From a checkpoint of a small mixture-of-experts model trained on Wikipedia.
Training: a variant of Adam for the experts, 1055M tokens, 7177 steps.
Below are experts of layer 3 (counted from 0) of a mixture-of-experts language model. Rows are named up (a neuron's input weights, with its number), down (a neuron's output weights, with its number) and show model dimensions 384-575. Each number is 200 + 40 x the weight over its row's rms, rounded and kept within 0 to 999.
Before each expert's rows: "comes before" lists some tokens at least twice as common just after its tokens as in all text; "comes after" lists some tokens at least twice as common just before its tokens as in all text. This comes from a sample of Wikipedia text that the model never trained on. Tokens count by the router's weight.

# expert 20
comes before: " ", "0 ", "|", "1", "0", "1 "
comes after: " ", "0 ", "1 ", ") ", "2 ", "3 "
up0,190,210,204,204,236,124,192,205,249,165,225,214,182,218,254,188,196,234,181,203,233,152,190,209,199,239,214,226,157,165,229,248,196,255,143,235,216,192,215,192,201,225,256,213,150,126,174,116,214,196,251,245,261,203,213,245,216,189,221,219,217,194,205,175,211,199,235,190,234,220,154,195,167,210,150,231,146,167,200,231,216,201,144,226,203,234,281,183,241,163,175,203,164,279,211,233,162,190,153,191,200,151,211,247,105,214,204,185,209,183,169,187,160,223,177,188,185,217,228,175,223,209,191,189,102,143,206,181,185,240,260,143,272,235,254,179,214,261,251,203,182,253,222,178,253,184,234,220,161,261,167,200,173,118,198,219,240,180,252,230,269,211,138,169,165,158,168,201,222,250,219,138,147,195,177,194,247,232,241,224,200,213,226,237,180,206,214,196,259,183,217,195
down0,288,231,175,200,225,112,167,216,165,181,200,214,186,182,143,177,196,283,219,194,139,148,222,257,156,191,220,132,251,187,240,148,178,154,131,194,194,204,196,182,255,172,198,199,218,192,195,258,175,146,180,104,156,237,224,196,225,193,271,170,146,213,238,237,186,259,161,85,163,187,217,214,251,180,214,239,254,148,176,166,154,210,191,176,190,188,211,266,84,209,182,219,193,163,211,250,219,221,160,110,219,177,184,205,251,159,190,276,168,223,162,203,174,140,216,183,166,226,144,200,231,228,215,273,214,233,190,261,248,219,179,208,217,175,276,200,227,207,196,292,233,182,184,236,182,186,235,128,224,235,202,178,256,242,206,242,203,241,157,144,264,190,149,189,195,157,174,169,236,215,248,234,158,178,158,242,179,234,96,143,260,184,197,200,141,145,240,253,171,195,213,244
up1,242,144,174,267,215,137,224,210,222,199,163,121,196,182,213,214,132,142,154,213,216,205,235,82,280,180,179,188,219,142,209,164,242,189,225,173,259,254,163,231,179,240,213,210,128,179,280,125,184,187,190,177,291,196,250,244,231,220,203,211,287,172,285,174,252,194,248,172,236,210,184,227,179,151,194,166,220,272,169,270,183,157,216,197,212,181,255,217,179,251,154,181,208,254,189,218,181,154,241,201,200,185,148,161,160,159,228,233,242,305,220,240,154,213,263,228,191,145,219,219,131,288,152,191,212,160,158,207,203,275,181,184,193,154,218,227,172,208,177,170,184,221,201,275,228,159,190,239,254,251,149,181,197,222,94,163,148,146,191,244,176,132,159,161,193,183,241,291,164,230,209,218,176,215,160,167,205,203,214,166,222,224,259,219,212,213,186,158,288,183,203,224
down1,188,177,235,198,170,261,209,185,162,170,162,196,231,164,164,250,275,123,216,238,171,214,234,118,182,189,185,176,212,204,136,238,208,224,143,254,268,136,179,182,164,180,195,189,203,240,165,175,203,205,215,217,193,218,228,203,256,252,203,200,216,210,122,216,207,288,247,225,225,210,228,253,160,200,245,167,204,187,226,207,237,193,220,98,126,270,206,233,221,201,117,208,242,194,192,260,180,170,265,186,150,241,217,251,182,227,195,194,205,125,157,188,211,198,227,138,234,211,200,193,165,181,207,107,236,184,209,249,141,192,190,260,194,201,214,262,217,225,183,189,179,303,98,298,150,176,266,143,139,169,190,161,159,135,176,231,224,178,207,173,247,197,158,125,218,150,172,248,231,218,210,159,243,219,222,181,195,220,169,193,162,247,156,253,223,176,193,107,204,268,176,262

# expert 5
comes before: "- ", "born ", "201", "200", "199", "202"
comes after: "- ", "\n", ")", "(", "/ ", "\" "
up0,172,178,156,127,186,137,239,131,218,221,217,83,233,243,257,231,151,187,156,258,140,187,191,140,203,221,165,216,280,186,215,248,253,197,225,174,179,147,187,198,203,224,249,192,151,204,195,233,206,184,199,198,185,240,269,207,192,127,228,161,175,182,228,173,231,188,176,267,204,210,175,252,250,210,153,141,121,251,175,168,246,227,236,168,195,211,230,177,222,186,223,163,219,208,223,269,177,243,121,224,163,245,182,207,193,239,218,199,226,225,156,189,211,192,208,196,131,127,184,154,223,274,224,172,190,161,210,192,200,207,217,150,217,178,258,187,228,223,265,242,121,137,190,214,216,144,155,213,235,180,219,186,244,266,196,128,186,139,221,249,138,178,207,239,215,209,186,234,206,146,222,195,217,166,262,179,267,215,285,157,121,214,221,223,170,257,190,195,190,190,248,150
down0,267,208,185,279,260,189,128,221,214,230,199,286,209,262,269,206,274,161,187,175,200,122,179,215,175,215,177,181,254,217,150,134,277,185,162,150,150,225,251,248,218,253,243,301,257,226,178,155,105,178,210,221,196,160,75,225,187,277,240,201,201,174,213,229,211,187,181,210,189,242,248,186,198,219,204,129,165,127,187,179,157,171,170,232,258,167,193,178,222,177,194,239,215,116,160,200,221,202,154,106,244,194,208,205,250,194,211,230,157,163,220,119,232,148,274,193,224,211,158,159,234,163,232,153,192,249,260,227,233,257,157,105,156,190,213,209,185,249,209,203,166,160,181,198,220,179,192,133,196,172,142,205,179,206,218,206,266,159,184,199,128,167,174,215,190,170,170,174,241,189,225,261,242,162,205,222,193,188,151,199,119,220,158,298,160,225,187,107,230,192,182,193
up1,234,144,234,211,218,277,121,193,224,152,245,241,243,165,152,242,170,232,184,192,205,209,244,194,234,194,234,120,214,176,235,197,190,120,225,106,239,235,155,181,211,184,143,233,235,204,197,225,182,215,219,157,137,162,211,158,188,221,173,154,183,158,74,198,181,223,282,157,180,245,162,287,182,98,247,196,272,259,151,220,217,148,185,177,191,182,227,238,199,153,206,202,193,201,171,247,221,220,186,150,188,121,187,189,217,287,209,213,122,196,198,227,159,207,162,181,218,135,215,240,168,228,185,146,201,158,229,96,168,188,171,170,144,153,229,264,238,261,214,212,255,277,219,197,229,194,199,186,142,204,212,195,176,238,139,207,186,210,231,156,126,208,191,162,224,186,190,96,217,257,141,223,152,134,139,306,260,210,184,216,202,241,263,229,145,284,163,210,230,185,196,217
down1,158,214,116,160,210,218,154,208,213,202,164,210,243,148,144,204,191,282,193,163,128,212,241,179,224,166,203,152,224,184,286,96,276,207,208,218,231,200,195,166,219,250,198,262,193,132,236,189,256,237,216,210,128,164,184,189,270,154,195,189,188,189,170,189,234,208,175,225,175,197,192,199,230,279,229,268,244,203,241,193,252,150,193,302,224,196,261,185,148,131,197,207,231,213,231,292,188,239,162,189,235,228,177,181,253,174,232,167,108,234,214,255,192,212,141,271,195,170,209,212,214,142,196,171,204,221,247,105,226,268,170,228,256,220,191,234,205,225,232,211,251,225,159,124,287,242,187,209,194,147,151,255,205,190,218,179,179,170,260,160,216,160,216,193,238,247,137,177,131,225,197,190,113,164,138,262,232,193,239,221,190,166,247,245,198,201,250,251,134,168,239,160

# expert 8
comes before: "- ", "| ", "\n", "The ", "In ", "is "
comes after: "|", ")", ".", "==", ") ", "==="
up0,232,229,237,272,207,210,206,201,163,214,167,276,206,273,175,213,170,111,263,178,224,183,243,185,152,185,202,217,194,240,263,146,192,200,284,199,301,281,229,217,235,173,205,214,221,198,227,269,180,162,128,197,299,171,183,167,235,190,202,136,292,237,241,244,222,221,177,255,205,210,216,209,175,196,283,188,174,175,145,196,229,209,176,235,216,188,234,196,176,145,120,216,277,212,226,161,198,189,172,184,249,254,142,158,205,234,199,190,177,180,253,197,204,222,193,131,168,131,123,233,207,174,185,148,220,213,137,234,183,298,217,187,202,185,213,259,198,201,197,199,205,234,240,191,238,225,172,126,256,113,221,197,112,249,187,145,228,169,248,245,177,196,264,156,154,222,192,246,244,232,111,203,203,164,212,227,213,226,215,177,215,278,189,236,168,199,170,260,171,224,213,256
down0,154,153,163,151,196,197,200,215,169,191,137,135,221,140,162,162,147,153,217,229,198,220,160,170,189,235,239,152,230,147,170,204,102,152,234,203,210,156,203,270,146,236,206,189,275,289,153,178,172,119,137,208,230,222,242,260,192,192,258,142,224,212,183,156,216,202,164,199,167,248,148,189,218,178,247,225,202,250,201,173,275,270,109,237,189,195,201,245,235,284,219,188,194,194,189,144,166,110,197,170,232,153,227,222,217,217,278,171,189,152,196,168,215,178,186,242,208,250,143,173,266,235,159,226,239,226,157,207,223,194,178,225,197,259,212,158,164,210,187,92,219,185,150,254,167,190,199,113,144,185,204,208,167,230,192,250,205,156,186,234,147,192,235,244,197,131,179,216,151,146,195,203,113,237,201,242,138,210,212,314,211,199,218,187,208,208,214,208,192,201,213,155
up1,203,229,190,226,233,181,169,219,224,185,202,232,175,225,237,247,195,166,149,178,232,246,199,129,232,248,153,166,223,180,171,218,123,140,233,191,260,200,192,252,217,222,236,177,302,241,218,236,180,155,176,180,157,223,210,234,227,167,136,221,232,253,176,170,201,208,226,218,172,267,147,213,223,202,210,173,213,196,252,205,177,228,191,181,165,342,205,228,212,187,223,176,211,167,248,225,251,206,185,171,164,151,220,280,80,275,197,131,218,139,178,206,250,242,97,226,126,167,213,149,194,220,168,287,197,161,231,200,132,160,174,238,151,199,251,247,194,257,204,140,181,170,141,224,204,254,174,207,217,219,179,172,234,242,219,155,218,127,259,238,141,267,209,258,192,140,214,154,235,135,200,259,201,169,145,229,162,215,234,216,204,232,191,259,218,201,252,254,126,242,198,235
down1,184,187,205,258,142,132,241,146,220,196,183,243,220,124,159,208,254,196,198,245,235,191,162,98,247,217,190,251,129,138,207,174,272,197,253,206,247,162,237,206,212,169,222,212,282,235,204,208,209,218,266,235,253,175,235,210,175,296,209,176,174,211,207,206,168,144,260,99,210,206,234,201,227,206,243,155,166,201,188,228,172,226,210,177,186,196,176,287,224,206,273,203,201,200,175,118,138,174,216,273,216,240,227,107,162,110,140,224,213,243,266,244,216,149,228,222,162,249,203,250,180,156,143,124,179,150,175,150,153,153,160,177,247,231,206,188,176,177,170,124,192,224,134,201,287,121,226,217,245,197,182,207,169,217,150,158,193,230,215,159,176,242,163,191,193,114,202,153,186,223,208,158,213,175,161,262,182,242,170,195,153,174,223,199,215,178,195,155,226,216,215,137